Experts of a small language model.
Experts: 16 experts in each of 11 layers, 144 SwiGLU neurons an expert, 2 picks a token, a softmax router.
Training: a variant of Adam for the experts, 326M tokens, 4359 steps.
Below are experts of layer 6 (counted from 0) of a mixture-of-experts language model. Rows are named router (the router's row for the expert), gate (a neuron's input weights, with its number), up (a neuron's input weights, with its number) and show model dimensions 0-95. Each number is 500 + 25 x the weight over its row's rms, rounded and kept within 0 to 999. Numbers have three digits each.
Before each expert's rows: "comes after" lists some tokens at least twice as common just before its tokens as in all text. This comes from a sample of Wikipedia text that the model never trained on. Tokens count by the router's weight.

# expert 3
comes after: " |", " ", "|", " |\n", "0", ";"
router:511483452489470526513512495479486500486513495503471507501479489538494529520509491428489487506534501500439499521484472505522511493505527501486491507479491459475517476486471515486495451493505501510507523520468526536509472530453435521550464473492513489512503466511525540522495463519515512519
gate0:493491505454505503519489477487470529516546514503530512491485487530494465453459483471493485484516464516461491503476561509475482469481488523522513482507472563503475507492475451510526526526509480510545515491474512476494486485493484491461509511483473503512522444522477462502522495439498512538
up0:467455534519472490527512521466492504497530498509471507492504455500456518508495480492494488515518501509526532500551479476496526516515507466471496519501509497486477504507484512484424475547503523492483524498482533505488500521481501475480518517475525513494522522489521527512561482509475492477
gate1:512561476513464529487480446497510453513481545513485500494450498510491506496499498495520487528503476439456524517493519501539545474501516501498510477513475479507507517481557527501495554530456507534486517502516474505480516513465535482515528507477511469520483467486487501538509497547537527494
up1:494502481498534527460503507503536484541518494490548502570486513490518504482479518508484514556471525491509490469480457538455518534499474544495487528493468480488522494524555499461510513502465483510477471511469475461525522477508493482498531501481480494519527533483486482476504501500523506500
gate2:551477480440500542513490462488496514469502485504447452495528503480499518496518471525539553499503493497506457498487498535452473532515521516509506492512494422503509494530481519512498488532479499487519490465540528490487518481516501502518498486492514489563479498520491499513543499523524496515
up2:481489520498544481483503503482532517507476456498559512514479484495498508494508525478485501479488520496512515486515554532497490524511488522504484485478520519503502506483527455546571493507518488494527512526510466456493530484478512493486521497488503479460523530500508497500503493464504525484
gate3:463537500472467488497517495474551476562493535492474457526476474508495493515537553492457504484478527493512511521449544514512511493459497531503498506518468478487497524478503532495477496473516480529486498514479493491504479464489539489505477491509512468575512468536478433510494478550508489511
up3:504531540508520497488489529453490492511487435502521496537523527504497498491489463497481521530460493489516466464518502519496475508521500515505487470488491464472528508509507490503506431460498472517498473441484540488489533530487527486494540471524482520451512494462532483467500496482504514523
gate4:548519471506488480520529499522478569527485490485512470553482514540518499498496515506503487504455528499507443536521533482482489516547500503544503558492531464472443513480513503481475470489494523538516481500482474455487492468479510494519514485488483512494533478476494518512489478499517458506
up4:505480504497448496499558521559500495569558480503499510531487495476495538494497465486512528478492508525494470510539557488516519490524516491525528522490534492520495487511508430463467475479484526536536514527470490496445478473496538488483515497497499524514515510501480486477466478547456515519
gate5:476526444492513491503496510450515501501489562474510485505482543456471511508491528518476533507517482540505516540480519539496465489459524483495521528516447435506472522500566505509458501514478469535490521535513530472478527529503501508483484485501486480497506481518477494554509501532535520518
up5:491480479466533507476517447509528494495484536528525501498483515514557533518453439501488516527511471484476502521513457526519491500538482437517522498487523493492501489545525521514496523439499547467500527514523516518465518507486535515524519548528508514483492482495506490506500501485534485505
gate6:497505489478448469526534532493505565491470451491554499480485539513498477505507513476463521525467526510508488513508454520520482503517465489515496528508469458468505494484505514459471490456509495483481522507489510544500546509486508524535519473537508503488543501503480523490503511449481531515
up6:504541502546517526510507500481494461496530540501462509492519447483490529520482487523525479494479485502525541494502540486473520511454485469500485486493523519524483522472523491495516499527502484529473471495546518464513472502501511526427520481488510502514470481479547511520493483539491496496
gate7:481523493504484491509469491514522550523509455492489528489487523511521498465530502455472500544542451506529505494460489479496442502467509526499540530467500482495509492548466518440491504517514518507509507513489562542497500483520478519495465493479485510519491527509517507481471505503533485503
up7:464499475486509492493507473478501535511514473481486496522450515498534538527515522489479487514488473501471469493492478487483493494481502480481487473508474447496516498490503512520476447479505523484504502453514492418484496491529465512498471488499494499450475532499487521505475506537451531476
gate8:509516486472505466496447483501521507479470525542494469469486507522462463483545542537475509500455505535512493466548546521447466478545510482489492498526541529488491500454519468469464476482514523439488498491523512470503502453511513509526511494487473539549511525536511478551454478482541477517
up8:471486526515447493485463492467521491479486452492513454466513473522535501463485487455466440497513493495480479507530433498538491500467500465508474447479497496517517481471484522520495439490492491484519457456488480504481498471489492496489468486501512496472519465549510490500518543471453480449
gate9:500504498466451475477505494456538478516510478559463489453514471514462489483495513470514523478496488494510512450491517520502469505489517515517461495495494466480483519525534464492486513540482494489568535502460545495555528453490480524494477479530488504507511519527502501469506488488503499505
up9:505500468489467476491467469439504487465508480536451513500499511473450487497469542460507490492527497489502525444543502548519535503512508504508471503486501494517511515509528501489513526535464478512531548518488498543532510511503455515520474487535483496514489532484478548534524473520464507526
gate10:502449555500544486484489462508551465539465507521489473568503478487520475514484527481436530455493496499518490517458477498471476495505507520501475487522500481527517506492530510510496473488543432501478507438508522477535524495497476494481500471532509510456489528511509483460481521479509478492
up10:473494517503497558487488510517515501537516527527495501499480506465506510513490515552490544498518456478525491482484483484506538505512491544499492563512463478499488476559532508504507493522567506553520491530474526461491481523487523522449495503469504499497507525485510533511507504502491533535

# expert 1
comes after: " |", "-", "–", "|", "0", " League"
router:488523454528456519511494505529520521507494471492479497514450485520519459477509491491558467475468548478507448515496549489462521479507541492469472467538531485508497446494456476492509463484516486470450526498541473497492455474437482514481480481482473542522507526508502504501435478497482472454
gate0:501484530543470522531497492491501504510507525466513518499454459506516506513502475462512456462497505475529507568454469487540498516464488511502536497517565490508525504507480500477513514528488485500490490480533549514517454457494494498548487500534481520559479466487543513459493532471529519563
up0:473534518475506513517553497518514500503520572483464508453469493509425480489505515494511519494529531463491519502466504500538501499470509476551523484511492493461514488487470504503492563503463506482498502473482491466489478512462550499494550497520498492524525559501496516523506526526492508501
gate1:497538534554500491480485499494496502546462498493462472499479509483527514519519478530494488472505486495538514467450524473516506481506507483499514505497508480482448483434457486524490465485508496515511484508474498504514480487535528473522542486496540511469523534486539497524529498502503562540
up1:470479556465545485482489477498491499520520497548511497514546459516510543475486473520490535487507481506537524447512476500502486513501520541493470529464484528475517504509520529496501450449480538494523508507475477520506539482570503499457519494502461451551506543455483484494525478461489499487
gate2:541498464469562499525472496473509459487477512467517506476486538536527506508507519517555480523490492509518485492494532530500461508512529572489432516489485530491459493439470451484523474485509457568478497509483526515494483513539486520478501490488488517506481565465480507498487438467445484513
up2:459526479535494521537523479476484514490483500512462529535495502488496547486491485505512490535548499496490454550485478465544525481507478451474524503518536523482499533503519552508466532498473466443493542506495490528449487500472506506495513505485495463490497436517472460482525543536514521464
gate3:485494509501558512524528495512542536507529483518516491459458453514468472489500479473468512483523471525484483526503524502516485504477510452490486488541497506483492510536539514503461499526495488471490511483482507473471493512448542485462463489474507520479495460530490503480506479489496547491
up3:509508522468478444503492495517519456499492550489504500514535543499521521477450491504528434518469509491503521461474492482518517539463501526484499512489474507548504489508457470490511512488519506502491467532515465518526532502492529488517545512507546485555534540430533507503524522528483504495
gate4:535515500553462540486549496471466465504498475481486507490479504480493511512495490493483460505484517527501468523519540478535481544471530468496491485533470485538451456466480503509489477473545456526483477515535502528492484445500485485470525460495529538503512462529522490477485493510467475495
up4:534520500484525483473556532518527527488497521498503489452512477533485474467437480495475493468461487470542468526517483505531520472491498515482507546493498550508554490510489480513528509492511537531517466486507514473510504487503510500481493505494558498516501496472536497505500478460498502495
gate5:500533537517483520498531438526504511504466490476493476491469494482488496531507512484497455479525534492494515484446542491466477471464467456464490486518539496522498490478507526505475509537496503469451514506475494514480483475486524492491492498515502516456526470514411486519478494498486488461
up5:510518506472472532472490478465477476442471466519504507506473423498465485489471497443511466519496513448503485533532488505476472492447506504506536477496525521548504485497520515479456464464510482447496533441531462508466528523476507476539503459478445500498510519505499483497538491513503479460
gate6:483496497491452496527492479502511496488489506474500522510463545505516494493537538466532510477522523547514527494547498509491465494513503483545491503518523499479457521518501502537493496497557509530504517481516515497519462562521485510489496471445504524504488494491519501472489493477531506485
up6:498479515518563478480478503516513485467470523515548498482545475474538552509467544490529471529486462481500508517476476496475471531496515519505491476469495501483505499497479462538486497467499486508479513491448497534480478453520507511456611495480514469508466507435496448492522491463472490500
gate7:524507512516508484499473495491499473483525469479450511463511490456493459500495537508468498481481493536534486527482572492488519482456534500500485526541524471536458481500501483539496489495513491529479520498501474510505509553514531497468500465496520503516537480526512522489491461512484474458
up7:495499470505471530502542508501502510514511504481516511545515471565526505508491479491492520538544493521487511473516515485495526501502483534492524568521508557435504537524477472464516517528500500526508500501504513472551478499520492483497505521521493492503437481499487514498526518483523478505
gate8:547513445532505504481484501499472457455503472504522511464486514446505493527486496530530458509524492488498509486476525512493505467498535519498525494478468479492448452472473485502481480493535510502503509487496514504459490500524508512518520484493483531515470506465536528564455508511509481508
up8:479490494471484514502511470493479532473524447503516462526470514511572505542475508499466527466481460552519498518522499530509494496499495467479519502491497480464536494488484506533500484503529468514464504490538532501546486480511503494548486518475474504483508484528483531474486475469501477510
gate9:478512497542485457504461470510474493528479456486435489477495500552492509521523482519525494451527499486515531486487496519486477517479470494491508484504479490504511540477472556488511513533489517487504523489547494492469491497509503471478513476509542489471500523527512495479497517464476466532
up9:533502477485530529496487443489523516513526538472529508486491509491528493473542526514519511508483469500480512458507518476518534532477512548504470503506487470498486494494549542537516549515513471507543473518474484489537505527516522544510485506564491514528481530465495485476520479512502528492
gate10:489487474488508504534494489509509508499509512484479498500500540460495471541464470512523509484505498483474515457501502499476494528457519460522497466510465502560538476474501482519553516494460518457514580482498490523483526518475451465477489497477506516472490529537484508495489501477474527473
up10:564437476503494494542491539501487505485469468521518505485455511454489503489510527469579465493525492524448542494449519520501508502492498505507501514498482533471479468522532475487472583533535478535503497494504519516507479473489527514493500513475510492499482509511526469480467516527493492460

# expert 5
comes after: ",", ".", " he", " was", " it", " to"
router:554556497517474484460524496462540513470452497503528504485475461474521523540478504505494506513500533486512503499453448504506495514529526469515537501510470490543482487498472499512484462512498489537488502479462486496489530480525509531481531502481501497480496493488525517476484492543512502519
gate0:501534514481465466510480486535504515506470545481524522509531459509556511509533465477521493503515515462508486473463474497472497501497505508499489521534517496511498489496463485486483523494516499530515495553507532514489487506516516546491533498516495486535522450524497465509547474483514450471
up0:489495466511519553489534518496501464486518496544505505479449518499514502501482495502484497526506496557510488540510496476506584467560489452509529498453460524524492499490504495480512482464477505496493508503480489505496554517485522504501503516484502525480452501457492537475492513534480545532
gate1:560522493480451508515477517512493505476493472462465495534509501516543453505522530463537507483517535499548490506495550497478521487513510508516541497476490474505545495504492497486496535468477484504506493500545494527494504466471487464527504501515496507482490512485511494509484523502536449507
up1:486484508503516535520474479514492488516521529497547514513487487489468479453523485469477489509524493511522533487460512527526496496486504526527503495489483535463482511494467474483532578488488504484484495453491515538526515532505519503509574498460547473514478452477496487457501484451499506506
gate2:537488499489515549482463491470497532477501459481510545486516504492524486480507493486500526469527494494485509518541526525493497462523498453494516553477513474472523501501484527519493498504526490503487538503518514500503487459486506511484532477474484538492537460514435540504478495543540489521
up2:441494515544477497482519521500498515494511506520506500478519512548482492536500519528502443512438534518508464488538498479506524518477524530512497498480517512499500531512525510483518439507544491478510467482535476519504482468489473498495460490478506483461501509493560529544496460467439515520
gate3:463465529509489500517534537503480503522446485482534462524494500486526521551496480474548530481526491524483474520512474552487489495513497495450492522490497454477521483471511511489469488522526541507486518467518509554513467510456519531477505483489477481490498512521466487503533509412526558523
up3:524474500495497478485467514508515497528547525509494492511476534456479514511509514531485548496506473516496503533524506493450509491500457498496503556508460559526515483542486469513498503506440501511494515516491481456536489465485453516480474498500509493493501502478476522503484526513489466506
gate4:535489519516518499508490524499502486501512484518501453510479502488531507483504465500487482476482497484468499539504485516535448499478493495547498462516485509489531470526468478532436483509471477501511464473497494462505510511506483511473484499483520446493509498461545507478477468470501514526
up4:492500546523508421458537508492513518510525491492493493490495509540517536498492480520497511502489492533475523490478525531532524529534463517529510501517506522510533538508556509499487495444487565518554506463461530479547522508475487509465476488520489455487478516466538505496501507498489535541
gate5:494492455480486527521492476479522508549484472519529484494471470506508565520522438528456506512488438516499511517513489501480480490469475526515498509504536481501493503496590537480497544489496549485468468478496533493469528529499536496509491502469493478518483496503535503495470512494518499514
up5:472485483527496497492473493497524488504514506500511495460515506511481488475477482501496489526496505439495515466459471499504481539525505537505536420525517532536535472488500535485498549469491488493491508528532507535456495504506524492523493509445522490529516491498526479505514532483546477468
gate6:485532520505461532485509445507487481541491507507518495527513476482453476497508499551499501515481483514501454502485518525509480469494499514535493495477519518517480488496435525515501527471506491498473487507500519483519489464494453460563511503534493503493494493485439556515508538493517466464
up6:511485489509505510473523484522532495508503512545525450482452514479534484447476512452509500489521524498485515557512499470516472497541500454496517567483480534504465507494506486458547530493539524488498512541526447532480483480482507526539505504454524497480484512539460501484494495480491520474
gate7:506503487571551481553518498544462468505511487508491524489501569443520514492467499466535473487512494495466505450489508481517453476481526473504483470488474513512504441466493503494455511518493514491504526480501484509499507494504503487469503481444493513468502531517511458463466514495500529537
up7:530468542511514528511470527495495512476537482517503469510473495527456496504486444529544428503528504538501526514513510496491519524490496482493513542503524472449531506491530472491471513524466553514486508506530500498466487529480577516510464497481501485463526499472475537499499495479517471512
gate8:514537513470442494445492483513485479502488451491513520516522529472516519476500508460540520465529513485494485531530485485508493539494544541490517548486504460511476516521476489483477525464469498445460519534473491486556525512525473494472499499517539529494487517496534477482507487506516513518
up8:504491484546466510463517498509519442484472486511532458511524521522454508499489530487492502489480523497516495528526465540508498473474504522497502495465503512533455446486488530484544511516512513497539525465468475487522469486475488505444547514485534567494468478453532506533507509448479505564
gate9:466517506507501464481460498524486514454510504462496526551485512489490504539498581527524471520495461541478520508522518502484523508501538498526506473473531485518429496499475515506523474550502522527532512508498519500479510551474486537528475489459484580489527530533503523519447500501510462515
up9:495533516525478512455523504517493462495499493473499516468534519544453505506469476520503508473484558464487495459489560488492462510480472521529512542522510476490537507476531509497508477450497463511504525495508498479497509497539476515541505494516437485506485519520525477516514513532482527510
gate10:508498489553466506515535494497498513499491555452466468489517468486506538519519509494492491473498512484502494487505537498523474517461499545464542537500502517513502504432594501454497498487541515522496459517487513489509508492514419492503532489507513498525544495487513490488531506474491473514
up10:459475506505511457519535491478503503548535485497456526540453505460491499492490527509506517485499515468510489535507534519530488432498461462482513494513485486512463484496538497517491481511464489475491478532492525530488515481527450506444467479494493497504489485575451450491491519510503488490

# expert 6
comes after: " ", ".", "200", "201", "–", "199"
router:509487512494510500500497465493490469485531510502432530503476509462514542526533494511462539532466500556522504502540545498520491497494521481495501491514414538548477514483507485475500486466539486527516543475519512482541491499513467458440514497498478494524485466472524489520490500502513519500
gate0:525506482532494422523527528471503514491465517490488503490491520532511479510496521520578517489514503504485519464467537493484501488479531489514544471525472449471509513485542493488477492507475530537544506451512511475488535478539531522475550468470489476467503501505462521500463531541504483511
up0:494509507529480473506485510491497471462542455489501487502482515486511509506505463520479514491500509509480503466510547553502496526508529455551509508466489514474533465506459453510501434481492484531549473536508422465505492468510489493458480482451534508474464532482516474502496546512508531525
gate1:489484487511483473483501457496508471503494502486505552508482478482470487487504516503494506491553492521499526502512540529481527449532448504499515531554559476467512417497484493509509515462514485480503531534436465516481466511508535538465510471489461558504528474495503470494477481448504521484
up1:500485482509494514525524553521456522505445498514518483506521523482533525502480501528534503514499533484512492499498513477551492553457494509489500506452493520520515535484519510488489487491483495479481476487478480517541510498503523466499482515469519462525535462501499531499516479504453463533
gate2:493478506490512471515516494566509514501518444493551482524493471507517521491515484485484551493497499444572544532504509531476488498492482499528506524495506480514555495495502474456450504508436500504526477503526500486487521506541489457502525523571497472523493486494460511476501533493492500484
up2:544501490510540458497528474500469488487499491508525478511488464495506496469489488461488550503461515458556489534468527531485527526496520473481509492522480476484528483513502437498476484518461512496557517474541481475492481458533489476512478498539488479468483458500440517485468506471492508521
gate3:479480466460543497508499548488483474493468458543479508509462476503478487529442501513495529507488496516505538541456544505535473497524529462497497491525496494530503491476530491509562503490482488523486504474531528523500526514534510471470484492515516483524515490507478550541468520488487533464
up3:481489456514493500521501510508523528471468475505477494493499512486467521482465483522485493499514484505551490462463488518488510496490554521541541492512503509503485492554464509498443541503464533508536548505493451519495517516524523506467555491484494455482480535502486513509485508531467523503
gate4:526487548514490534459539537473480519524499537487543526512497509436492523491481516520521510494512489493448536481511505538504501426522541485503475533523477503493461506489502469506511504495506546495482514517461480545502537462500493479481506470516458502495477531515455475525541510465490490526
up4:521495503514462512524519493475518486469496477445498442521513498499494493507493524520535515542474500496517479482492497464474490517502476489507532485513481455507529440551505527493489477525467506525482500475509541530502481495488510481468506507477529519499523504469518457431523516514526479481
gate5:495509503514484454503497491517441489514470523500510509476551546487514489535528510527506548489488485526522484498534501507493470505509468504497457514534532499498476487493503478447436448548467527494486525545473501524498498506531511500511477482496522521481486478512495508491512494456493499494
up5:543507494529542511487505496503535469501540495512518505505444494448487512486499504524510505518486482446485536471440470493513524484471514492495496489477476468513553490532532515555536532494516517539507488505518472488454492550495540503481521519502493514490495486540512498477467521506503508514
gate6:491525507460509494507503494508497511492481527485476515502529497528490466511500511519533474474480486444499503504481519501475487516483573465479491493533464524512505509482476550515496492492492518496543496465524474534430503478521480536493552490491472486491551491468515487492513499510489512494
up6:498533510538536519452538509498509531522488475510528523463500473490514478487524525445504525486506488501520557522492482503520521552486535489502501459493528507437464509525481463530487508517496479514450458502480480505454504523495539542541443513472476530454491483525491504498475505485490502497
gate7:541493479496469501507487498507460574507501472524514476500513521485496516451501498500528530493482491510499516511507531501505473501545566495517542477483492495533497555518508480492505565482498450493518455471474498535546525481520524483497513503466547489543492526478504491481508442494526509503
up7:497491520497521487521486518552472479486520441515484476518533541530525488508471525492492505469503489463482498439478475530497471528514502517520500467466537481495556497483529462428518492488496451535488444479511522524513533526524502462494521496476515508483509510491487450507512512523526482519
gate8:523499542495482471501490498497495495481544472527488462491496530468519511528507503519521474477511530512548560483494497520498515514510478526505484501491515513481503498488523441484472520501522504529528458539482484496477527527525504497518460446515556497473465490444553534504487551490508508515
up8:481500484480473526535470515490547495513468516459523516491540532482555500519519439503491497535530450473470463500530518509487487488517550483531518484512505506503461474488481487512507495542461455521472508485512514492476506526458534520502521528496463465509482527546495494514509456521463539472
gate9:523475527529475491501506519492511540521498479530483472500461492472469512542490504541520505508483488485495506478484490514471534478457506504540498516508485464483480460520474459500465525550480531557490497502508496431492500498533478518499490477485514512481432523524469475500482540491506489498
up9:477468476481507500525466497517505484490489543474496514512492509506487539450525520470486514472512512524463478483508518510522485472536477507468491489503502542502496542458525504498526484468542480531496500498528528523516496485478495472563490507513505501529521509477516502506521457494544515482
gate10:508529470491531428485520528491515514503504466470505507491474508508501502479503488481512486506496500522504530467469535490500501470482517508513506518516529484501530482478490490524504492472504494533522531478547495516453492477462538510497488494462488512489483514480530468525497501525490531499
up10:481521520559458485522503539472525551524482546472561476543494527456500471497477519502470491470482531499515495524541464479488507528504512554512473532483477528489505503492501506510441474524507511455485507500492504520500486505510493541515479507482509492493523510533483523532529481516449526491

# expert 10
comes after: " of", " the", " in", " a", " for", " and"
router:476508514513509482477490483518494482459533482491517496499504472494508491499508500485482504524489516488503521489493488504506515492534468547537536502514509488484468511463488525467465500533505506484492515496473552515518511559547477547535542472499532510466483493489535480552457515487531504526
gate0:504533477509533498516450506524473500487506525491478474467492489479512483457514468509476466489492545528507543495462531553508519540480504526487527489473491464500479513506502516489453530523509519449519491485539464566468470522537465496555496486479494501531483490510463501466523473512490510532
up0:522488522518511531481501488466515511510483508478516470500514509500474547516493508514479513534547486503495497487491483466549458487531515485454480485506472529520482503480521480477519497474508495481503519494557490474521503473509507487538490486500511430485562464528503546491515459558512536516
gate1:517492490518503515485488484458522490531481515509521495494428514489547512559527510475428458476478510543494514496484536498536562515524481506494493532479530511506468504498484482487507522517514537438483540478524532498523509505488545512489451524450475495441500489474487506471572509520467477484
up1:539514494483504540491492533513484499527500493534522483539506483466533539509490478487497465490524530535474487494494507529465523447489543496490528482469473484485500472513479498450486531561509524484533508476535498499494540549496545499512527510516510509528513512505477511480504478491512466440
gate2:528528489525481443491574492512482513499519496495502491494476488531514505533548501463487506505463503537485520518422525530514490427515512508535505488485512487528471475495485509485519494532488492480473519560486486486505486499485491521504450491472493529463518482485506499481509497513486504507
up2:489501461523498466534486515551486501497493542491467489510483529486485519436499478559499530497548484500549465445487527506513479526487484501472460488494502465512523444551501513495508514496449450516515467532497544486468501478483483484469485496523515505470488495477462510531545539506536522501
gate3:499515481480488513498490474498515469530486497478496482440493508492473523465517455516522511519548473457499491536495491517520470568465487524493513511494503531519490487516532498486503525511475475530528532509482494527491497522513487446504530510539534473527512468485510499464512494519529499511
up3:470482482460455565476511477511486489495504508480518490470515493488485512459567414473496506537475501452486484521529500504505475570514488500526505524479492504513528500468461511530492513505493514503497522538467511503530512519510538550524540523526522488540542506512546456477512523474484503527
gate4:519508474573511467487522532520530519518473511543492518502501515483424466483483533511503520496478467527526512476521494516508465484537521483477519510500469502565473546538484508515472488479500456509519508494531480505502523479487457451506473480471512469512521507522495514500524496467486491488
up4:470502553500534540476520517473436521514500502501485484456511513465529521482505505481531454480512472495444500520502498473480493503487514500479476514505472489494543479517509465458468525529500530502464514524525515497489522469470461490503528501506548472528512498497504518481494549524513527528
gate5:451445522479498521505471448521513472539491489495492488563529486522487489499510485509510539513481463472510550531488528473497461507521489479479508528555499454511531502508491503505503540528458492477460485515504530496530508520504526496481532518493494488491553470501487490540477527501536486483
up5:530513510527543470500481526452492499452469501460445536494517520464484494471516520489485468479501514471474490463540482482498503514477521486502498512493512514513550480484540486514481458476531489514524505511493500513481521459482473458532479500489471493519473532481536511475498469524448534483
gate6:494484515482481496484475496554499512528503484537527501487483536531484514489515508498511497500491506520483497542498512507535551485493526487524451524507496530510526504513515517506475492515501497526482481527512504502514521446494516515484528495484471486483510471492516482511512498521550519489
up6:487510510501512500465520473531542535503530509516533527536464489502471457521518495481487513489493460525547482472492528469517458475503477457518512523486495549503492498512516547521478522509495484502452516548478495485543535472484528514469502526518489489473497537480493517534505507475509528468
gate7:480505507516511467464513478478495494506473513466530517519527519475510503508512522555513493488531468508465505469499515497528513477532506500491516498516508532472453494472491491457570484485499477518506537482505472495483496489512447507506534484517525511488532516513521509507488483487497522454
up7:534492515508477504503458512490477558500508475486458507447507511476494505474494542495507500513519505499507490508498488531486477506489508523504481500470552525494515540539478508533494467504527551487519503509532492524473516518523509452510424509554472481492508519502518498505496500477489517525
gate8:467512480501511474505528492516516491533519472476483510489489496525509528503532446512488522445491476479522458466454533520507484462475493503509528493503480476499530527496509531484492492459474478486501501482534517546493585495505446486511518488524485491481488502523499554491477477512481493479
up8:518478522482495465492534463519538517469502508545469515497516493514506542532557465482495534501491467521501477532505528508511535460426514496492501509479518492469530446520483515496546495453517475525519521511490506481543531471459514470454535536493495496463519524515472491530517507500458522524
gate9:513473518465487513522490526475506494539492492525530486494477479455546487518516468544497518459463474494511453512534490497523518514563478547486506484516516525499515484508520483493443540501507480505481486497497512537499525488502527471534551485516508496492470489450478450494526513476505492543
up9:486505529503514492489473467485476514519487513465478512523532506512487504471518478476500530496492490498514471490495478498435506490464484496496521494505537459511507491512463498472534505496519482488506531548539543510554446501477473491504506491493533506492507470548469527501498451479489445509
gate10:530460533450512508494530527541496494515473501562527512466440509527503505491495493520534483493538543471479495505463498550509506493509500449499514464494484481518542530497494490508442548493491513492478487462524516491565564472498493479483528507439440489554491488509492521469521498526550507482
up10:530517470500524523462512476521467467473504476486519480526497475540530501494536536475471451523519550516522488523487557496508507519456506517530488459495521469478504483512518522476472468513506497461516509477483477495518474538527548510495533513509490514438472514489484571520467459471496488508

# expert 2
comes after: " the", " a", " and", " was", " to", " The"
router:478487490477538478498528495455545487511518515516535478472476521482481524524502499512526492494472458500473475501485540524464516490478480531493481497569542493522493528510519466489493498505486502465496496525507505495538535504493528549494477474546493460497505493490482477520519511491491532467
gate0:478510523460474493520480545510509519518482486518479509478553523513518504535474509478506533485537477528480507560467510521531499509529497484497484493524468514483485524527480495510473522462504531485512511499502534510540487480507514515504476481472482522504482528491493478524498489482514535529
up0:536459526489479514465500485549493499464502537474521514509501442488492484462501504531503483499494532465481514498547495474483496483496505508509495526506497502509516498539483536502503479491454499512520495505520448487475535517511496538510444495505484486518523461467541491522480496521515511532
gate1:504514482546534502494485501459501500511510502473467442500481486490551471515490489457541523462503508501538532537460490505446522549472524516476493488499529501476504490541513487463552516488527473473488500512527527482514506445534480494518494459511456477490520522519535499539467497489520523520
up1:500519473526528520485547486478485564492466481521496484487495484494508495509492508493529557508536517495514504490463460504498464510527505524474485503497477534541541450478468470486516495476489496531518462519515514533513513473483499459494535476509485482509554487533510470477506533471522522481
gate2:534478509498482478488481508469514477527535557453515529536479506494473516527477459512524440470474501478543560489495523521480503481482500525506471489496513540487513476494543473508465517567506523516435474464486488530523454489478470505484464495475507557552503496499500508503526488465528520459
up2:482507526557524486508516535480481505486467474467537481483531516491474494513457504518475455495488480508540486509556521528479517493501520487441540509467505509481470529484501505494447495481496498501474472472493499458479520461502524506494471494501490538488477506522465507493545480506485514508
gate3:505542479468486519509520507524496496497491490482495540481542479468522502515520427485503510454461491532475487504500514496545438516473512465468500474501491446545516502491514513516524512473509473471501504491541439508488543470477488529503480500520506514495499473470475505410447466535484499554
up3:477513536512500505540504501470511501526523503511552510503522547479490504482484519499475438509520481507500523505468488501480528493477517529513510481475502531515451498534469510507480520498509482505491495499500516474491450534504558525517528494525488499513457529510521475489518543486514480464
gate4:531493520474493535499528490509515452490512508518488500500484454500501509546478511531515446524490510499528490525458476492476503488511513498491451475486501498527477462514496488498499495505484487458466512504502482494565508517556511502512479511441535465494485507512503489484484511467497524519
up4:521500500447510543479537506540509523519492523523522514443493486572499499482479515534517441539500542505528508499505551506476507510509520490521503514524555498535485470516533566483520505500445472497489471492523500467533530504526474485531472501440492485493466488503489535467468487485497503514
gate5:516554470478477498481546473471521470511496486511483479574510535488543507514481489508502481443499550477536529494497501487509506517454482484494484498521498474535503489505467489468519478495496449484463532531511496465515504480479498490506538487533504543506490500503478510502452450475532540454
up5:506512500498506528488544473468510445479483491515500465505512510519544491513501463492468441519489516499530538487467513494490483524452496537458499484562499504504515476517504514527502507437509505499492523497516492495486485496486526438484489478510547476490494483510477526492456460480467540481
gate6:494520480531494489462402503525515535485533487526495496554499482523495483483528507481465548484458493521492523473515458482535493535487496517532501486504496488534493491474492498545514479471504526504499522511496533542483502498479490532462533497491512519519513491449558467484479497484496456491
up6:539520545485521526497505504506459490497525489481471475503530487463561473512511509476553504453503459485457511529530479517472540497510536520507471496524476491454513519511506485501554501538528523494493499480512520501487510505515510515499479500500504538455495489493500498459476559523476473519
gate7:529538539486469464467490516477520467534536526466497458545490495491493490445530446524481515488442505537513554503514528521500533511510493504471465500507539505452455524519518496508501518517494523474496537498506463500508445502507504492532522506534494485501500486515496548517500543501511556502
up7:512543490482494508528497490508510471478462500484521504513523524496453494485510485518521504497511502526486494466483492500496516514499505499496466500534500505508471486520521548516548521501512508496519531487495453498530483545462475499483453502495467511523509463529498474503536519501480506516
gate8:519522496502521458512483464513546539472566550485502475535466456517473522497582523520478523497502488526542462453459533498456478497489478533537518525544470484509486538501502493480490496471478542463485500509522528480495497481521494501476524518537491509446523523482453525557525500493488483475
up8:501514494512531513483498475506519454501530497502506472481477502469465516537491507514516518540543476501486504459468517482444516496464499509467500514466519498494486493480492519481471465485476548531485488496497516534526500543538512480522515528501496482491517498448539458501547502487550499528
gate9:504501506511423536542480482529463513545517530482469555476540523498502478486545519514533513547489559490526520498527545482517499497509504504544485484498503500526517508493466515476479516533508515469495484501508497521508500530496561488537470474464484499548452505461510517516486465513523532527
up9:481517503483517481436512488495512490482516509496487494533532498488497472537483524494479479465537483524497498494486454509504464529498507454497470498503509512469495471499509501505526479484486513531486475500484509538502532476490467484470516491515518507445563463507484442528466533515452489493
gate10:470514480492515506507460530514535488473522488482534466521536481472490508534483502482495565508493450477480491469540472537484511567498481517533537469499462471511448468472514427528535490493516473469469531518495494507455533470518511468460467526522518543490504502452521512488496470491518542489
up10:494496462501505504505526512494533477516482481459544480519510508520473509513461520459482492513500446467449496460473515521481484545464495491497490443566462472546457503490516456553539516513509466460452509489550526487519509518515509500511507482495490520499481507475517500482510484460545527491